python train.py --n_layer=11 --d_model=128 --n_experts=64 --experts_per_token=8 --d_expert=64 --d_shared_expert=0 --activation="gelu" --moe_layers=[1, 2, 3, 4, 5, 6, 7, 8, 9, 10] --router_score="softmax" --normalize_top_k=false --routed_scale=2.83 --balance_loss=0.00525 --balance_bias=false --router_logit_norm=1.0 --init_std_router=0.0297 --lr_router=0.000649 --n_head=2 --n_kv_head=2 --head_dim=64 --vocab_size=2048 --norm="layernorm" --norm_place="pre" --norm_eps=1e-06 --positions="learned" --qk_norm=false --attn_scale=0.125 --tie_embeddings=true --parallel_block=false --init="normal" --init_std_qkv=0.0442 --init_std_o=0.00942 --init_std_up=0.0442 --init_std_down=0.00942 --optimizer="cautious_adamw" --lr=0.00127 --beta1=0.9 --beta2=0.98 --weight_decay=0.26 --lr_head=0.00932 --grad_clip=0.5 --warmup_steps=282 --schedule="wsd" --decay_fraction=0.757 --decay_shape="linear" --final_lr_fraction=0.0 --batch_tokens=[65536, 131072, 262144] --seq_len=256 --doc_mask=false --z_loss=1e-05 --train_tokens=636600000 --steps=5125 --dataset="wikipedia_en"
Below are experts of layer 6 (counted from 0) of a mixture-of-experts language model. Rows are named router (the router's row for the expert), up (a neuron's input weights, with its number) and show model dimensions 0-127. Each number is 128 + 32 x the weight over its row's rms, rounded and kept within 0 to 255.
After each expert's rows: a language model's description of what the expert responds to; "mostly gets" lists some tokens that are sent to it at least half of the time. This comes from a sample of Wikipedia text that the model never trained on.

# expert 1
router [ 97  95 154  98 158 128 138 155 188 143  93 146 158 101  93 159 209  99  88  97 105 158 159  89 167 149 130 119 165  88 109 137  81  81 161 101  71 164 118 147 152 138 124  99 172 105 140  80  94 116 130 160 116 112  70 134 150 164  69 121 170  86 150  66  96 173 127 177 105 179 122 174 147 126  82 144 119 127 189  83  95 166 130  94 119  95 139 151 165 117 125 192 134 115  97 156 175 202 141 146 164 108 104 174 130 121 155 132 101 138 175  94 112 114 131  95 164 136 126 140 147 106 113 141 127  54 108 111]
up0 [131  79 140 158 147  78 116 117 137 124 100 139 171  85 102  86 136 127 168 103 125 133 168  93  68 119 111 140 121 163 188  78 128 171 107  93 148  99 113  78  75 150 107 127  66 126 142 139 140 151  92 170  69  75 141 157 137 113 106 162 167  63 157 144 115  99 140 124 181 137 148 101 115 146 148 105 115 201 129 147 149  97 174 100 208 112 159 150 156  91 139 104 164  82 160 126 130 104 160  74 111 154 106  97 160 126  52 174 135 159 140 141 138 112 128 210 162 182  90 119 154 121 140 151 155 118 117  97]
Word-final suffixes. Inflectional and derivational endings that complete a word, such as -ed, -er, -ation, -ies, often before by/in/to.
mostly gets: "ation", "ated", "se", "ers", "ed", "ations"

# expert 7
router [149  86 139 138 164 140 113 144  65  83 144 116 143  99 167 123  88 141 121 129 113 103 128 126 119 114  61 121 161 140 112 102 135 195 100 132 104 125  61 214 105 143 174 184 165 106 108  80 113 100 148 109 182 129  76  56 175 167  98  68 114 150 149  93 177 113  98 155 181 146 149 151  92 176 117  88 106  96 143 132 125 170  45 117 129 113 107 110  71  69  88 116 151 121 148 139 138  91 102 133 157 114 103 108 105 111 153 119 121 103 165 173 130 120 116 169 115  97 103 144 110 120 130 212 103 123 132 121]
up0 [153 100 132 208 112 141  86 158 168 122  24  98 107  70 139 155 113 137 163 177 129  97  81 140 117  91 181 169  87 165 193 150 134 118 102 124 115 113 129 101 121 145 104 168 119 109 153 117 146 150 113 188 113  62  73 110 131 126 175 102 133 111 166 160  73 196 109  93 152 104  77 172 105 167 153 162 123 172  98 142 106  81 137 159 108 120 119 132 107 123 141 202 119 130 181 116 123 139 131 169 141 117  97 141 139 160 123 153 135 124 101 117  85 152  62  80 151 130  75 141 164 118 110 138 136 123  87 123]
Mid-word syllable pieces. Interior syllable fragments inside longer words, often Greek/Latin stems, such as rop in Arthropoda, tra in Amtrak, act, mo.
mostly gets: "act", "op", "mo", "tra", "tro", "duc"

# expert 5
router [134 122  99 132 120 132 154 132 107 114  84 146 156 159 105 157 164  74 130 114  86  81  61 173  82 158  98 125 107 133 109 113 145 179 122 139 113 118  94 172  46 174 105 164 130 130 142  88 119 182 108 124 136 106  99 155 151 107  97 119 128 156 192 155 124 148 114  86 167  78 124 131 145 192 127  61 140 126 108 149 187 173 123 166  90  94 156  90 164 166  64 183 173 143 112 128 114  77  75 104 123  97 100 107 150 116 124 103 101 106 120  99 119 104 132 158 159 118 103 177 153 169 179 168  68 111  68 124]
up0 [ 89 106 124 129 112 109 163 137 141  76 163  73 124 170 125 166 137 113 191 109 141  98 115 197 163 199 164 145 182 119 104 124 155 122  77  96  90  91 148  94 112  75 114 128 177 132 134 119 104 112 152 146 133 145 130 164  64 174 175 135 146  69 137 157 104 141 127  83 128 128 129 161 165 122 188 151 104 146 141 147  77 116  56 140  88 106  50 135 135 141 166  59 180  76 123 106  96 115 129 161 118 117 128 138 113 205 121  98 123 110 148 184  84 194 142 138 148 109 146 129 134 106 120 130 155 153 101 139]
Mid-word syllable fragments. Short consonant-vowel pieces inside words after an opening capital or letter, such as Wed-ne-sday, pup-pe-teer, S-pe-ciality, Sneakers, Utah.
mostly gets: "ne", "pe", " so", "way", "tra", "ig"

# expert 20
router [126 131 151 177  82 143  83 138 148 153 141 186  99  75 101 117 103 177  83 113 173 145 103 105 147 142 108 130 176 121 109 147 107 142 129 167 190 145 105 159 183 201 124 108 120  64 118  91 118 150 136 137 126  77  98 142 124 109 135 136 174  68 167 149 127 158 175 140 124 205 103 135 132 161 118 158 173  85  60  91  84 148 108 176 133 169  83 116 170 125 166 116 122 170 105 100 140 117  91 151 126 152  85 138  82 102 176  87  93 163 116 130 129 140 171 120 104  65  80 126 121 166  96 121 120 182 160 100]
up0 [108  88  79 135 161 110 111 108 126 122 115 159 123 137 139 168  95 137 142 104 144 107 140  75 161  85  84  83 127 146  98  84 157 181 219  95 166 127  74 151 139 120 118 121 175 112  93 145 101 168 119 154 131 144 161 135  53 181 142 160 115 125 125 192 159 127 100 117 148 128 148 123 108 100 161 156 140 113  96 139 162 167 138 178  93 198 151 133 101 134  40 176  60  79  87 108 118 145 143 151 120 142  81 144  90 122 146 160 128 169 125 127  97 133  92  96 190 174 118 131  93 173 144 147 140 115 155  67]
Derivational suffixes. Word-final suffixes like ive, al, ical, ity, ence, ary, ment and ge completing a word stem (char-ge, impress-ive, al-ge-bra).
mostly gets: "ive", "ical", "ity", "ence", "ary", "ance"

# expert 57
router [144 138 156 131 145 181 137 101 109 138 125 164 119 147 147 166 117 157 143 133 159 127 122 137 149 132 125 175 124 145 135 121 111 154 104  99 159 158  87 134 168 129 118 141  87  69 188 161 168 126  93 155  43  84 190 114  94 139 121  97 119 111 164 173 112 106 168 111 179 107 130 119 151 209 152 125 105  51 170 160 161 124 142  93  74 114 121 113  98 114 120 118 122 114 155 144  79 162 159 109 148  96 154 138 142  93 153 160  73 129 167 141 154 143 190 111 213 116 132 157 105 134 178 196  98  61  66 123]
up0 [ 65 142 161 129 151 132 204 134  38 104 161 114 138 113 107 167  76 107 120  27 141 129 137 131 136 150 127 159 156 153 152 140 159 154 141 109 113  42 171  91  78  79  75 177  98 116 176 128 124 181  56 159 130  87 186 159  99 132 107 110 119  85 132 132 118 202 117 136  79 125 131 124 103 150 124 111 112 111 161 166  84 156 131 176 160 188 132 125 136 143 135 109 111 136  60 174 130  99 140 118 125 123 120 121 115 139 142 160 118 110 114 124 134 129  99 120 115 158 102 138 105 102 104 153 125 166 169 185]
Open syllables mid-word. Consonant-vowel syllable pieces after a word's first part, such as deter-i-orating, co-lo-nial, de-li-very, exp-lo-sion, ma-ga-zine.
mostly gets: "lo", " di", " Je", " do", "do", "sa"

# expert 47
router [146 140 175 124 121 143  68 178 115 150 144  76 117 133  91  83 161 121  71 173 165 134 100 149 132 124 144 141 158 148 157 177  94 142 127 128  79 113 121 159 151 121  68 152 205 114 138  71  60 122 149 152 131 129 187 127 172  59 149 130  96 109 153 156 143 148 106 154 107  99 115 144 158 129  79 129 124 141 125 120  72 125  93 151  53  88 136 142  96 149 173 158 182 155  89 113 106 143 142 162 137  90 125 182 112 126 176 148 127 107 179 125  98 175 141 111 194  96 120 129 200 138 121 130 201 103 136 147]
up0 [131 109 158 134 145 176 169 153 146 112 180 107  93 163  76 115 153 178 153 130 176 132  87 155 142 106  68 132 128 154 135 132 128 117  90 112  94 134 144  84 154 151  48 159 140 173 126  73 165  97 174 124 112 112  96 117 103 170 121 124  97 123 128 124 194 124 161 117 136 124 121 104 148 156 172 119 102  80  96 110 142 187  90 133 156 160 136 137 131 136 129 111 188 105 110 122 140 130 114 110  89  79 120 117 190  80  83 163 113 149 126 111 144 150 124 169 153 116 131 181   0 112 130 162 129  88 127 134]
Word endings and suffixes. Final suffixes ending nouns, such as -s, -ation, -ations, -ities, -es, plus line breaks after sentences, as in installation, concentration, Programs.
mostly gets: "ations", "ation", "ities", " name", "History", " term"

# expert 42
router [ 75 144 173 143 140 168 150  61  78  72 141 128 136 114 105 134  97 167  72 102  94 113 110 110  77 139  86 125 153 151 158  93 113 136 181 143 214 127  96 126 158 131 114 167  87 116  79  77 149 107 143 145 140  85 120 172 124  85  77 169 117 131 149 117 103 153 142 130 167 108 123 125 130 105 179 217 167 133  63 100 159 101 105 137 183 161 131 136 118 129  79 111  87 111 146 157 152 166 170 167 110 147 153 141 144  99 150 157  77 124  92  82  87 128 162 157 156 155 122 177 100 149  95 113 132 179 156 102]
up0 [116 137 125 104 127  97 101  90  89 149 136 168  86  78 147  95 153 175 107  96 209 161 131 171 135 113 159 118 156 126 116 118 101 103 171 106  66 107 116 128 124 171  99 183 102 133 183 174 145 141  85 142 116 171 127 145 122 104 125 147 156 175 138 132 158 118 118 116 120 133 158  84 201 162 202 111 151 132 121 114 145 153  76  57 117 117 161 117  78 122 166 159 102 104  88  40 162 140  78 110 100 143 124 117 111 152  97 179 182 142 134 113 132 127  75 141  95 131  91 129 132 122 211  76 106 102 103 123]
Mid-word pieces, modifiers. Middle word pieces such as monkey, Saskatchewan, receive, and adjectives or nouns like other, main, new, team, film.
mostly gets: " other", "ce", "ian", " film", " team", " Pri"

# expert 6
router [116 104 161  96  78 147  97 167 117 157 109 119 178  81 142 103 128 117 123 108  96 150 105  89 159 120 122  93 106 129  69 197 141 159 111  98 138 142 155 111 159 119 188 120 190  97 126 132 176 109 120 174 109 110  64  54 184 137 121 140 139 116 100  93 107 118 125  79  66 159 139 132 145 135 110 102 122 143 106 170 140 134 136 104 150 135  84 171 154 131 147 127 126 116 138 126  72 190 107 193 117 124 136 128 136 196 145 166 170  84 167 151 115 153 123 240 198 168 123 131 166  97 130 103 147 138 125  93]
up0 [ 97 107 121 178 123  93 134 145 132 170 132 171 159 132 101  91 132  92 106 116 105 126 104 141 121 146  95 177 164 164 132 131 127  72 106  85 150 101 145 102 138  90 180 131 114 132 115 135  79 121 130 160 144 177  88 139 120 129 157 116 114 145 141  85 113 167  47 140 158 119 160  51 128 127 124 136 106 152 177 185 108  61 121 123  80 152 169 101 115  83  84 159 172  71 213 146 171  89 175 133 159  98  94 149  89 117 143 147 172 167 105 151 169 171  81 109 144 138 115 103 109  60  86 144 186 127 130 114]
Plural and s-pieces. Plural endings and s pieces after a word stem, plus plural nouns people, children, women, as in Arkansas, Arians, communities.
mostly gets: "ers", " people", "s", "ities", " children", "%"

# expert 43
router [ 88 116  78 135 106 130 205 114 108 179 118 137 119 151 134  79 176 120  86 151 145 111  58 144 136 112 109 151 153 150 103 161 125 141 127 129 114 138 129 102 137 116 105 100 123 148 101 158 114 128 142 184 128 100  83 170 199 121  94 187 170 103 205 148 130  86 186 138 129 137 120 176 131 102 148 124 168 166  85 151  87 108 106 143 161 160  79 106 161 106 190 115 132 133 102 124 137 155 156 124  69 137  78 156  95 116 108  95 141 163  86 186 119 133  68 118  70 132 135 176 167 173 100 145  43 110 105 137]
up0 [115 164 171 119 129 152 149 141  24 149 135  99 128  75  96  98 139 101 133 143 224 151 134 116 176 167 122 147 160 177  95 137 170 145 171 132 100 120 161 135 131 142  83 193 178 107 147 104 119 135 125 120 117 124 203 169 103 151 129 126 120 133  92 159 115 139 138  54 129 118 118 105 112  95 200 181 111 153 118 147 112  72 112 130  50 176 171 114  86  84 173 132 117 102 110 123 120 151 104 111 141  98 107 133 128  92 127 154  84 118 179  89 130 130 134 157  85 148 158 160  82 149 174 113 104  84 153 120]
Sports and competition nouns. Nouns in sports and awards contexts and their plural s, such as team, season, game, League, Award, Poles.
mostly gets: " team", " season", " win", " game", " League", " Award"

# expert 26
router [112 154 165  90 124  94 135 122 153  96  99 139 101 150 102 116 138 143 160 106 106 137 136 169 146 112 183 146  65 114 175 101 172 106 120  82 162 162 147 142 166 141 184 112 126 174 164  87 120 163 152 159 113 185 147 172 143 131 155 176 145 116 101 117  83 121 105 122 116 120 154 151  95 101 155  53 109 106  65 122 144 101 159 135 155 143 136 151  34 136 109 103 119 163 109  90  91  83 134 208 110 109  93 119 162  95 134  57  98 113 203 162 175 112 111 141 146 141  80 177 135 157 102 184 115  91 150 129]
up0 [ 83 128 111 147 148 107  95 151 112 128  85 184 155 110  43 187 187 136  81 165 145 183 152  94 113 152 142  86  93 122 100 137 144 138 142 170  85  64 158 116 135 132 141  72 153 113  97 151 184 169 144 113  88 137 156 160 166  93 178 167 141  74  91 156  94 101  95  86 158 114 159 119 174 122 185 149  77 123 112 129  83 139  78 155 142 167 139  94 127 176  98 157 116  93 144 108 132 156 178 169  85 122 165 145 117 159 134 107 117 143 111 128 114 166 105 110 120 145  99 122 150 182 131 114 153 137 111  44]
Latinate prefixes. Word-initial prefixes like re, con, ex, inter, dis, pre, pro starting a new word (inter-est, con-cert, sub-ject), plus stray single letters.
mostly gets: " re", " ex", " con", " Re", " pro", " dis"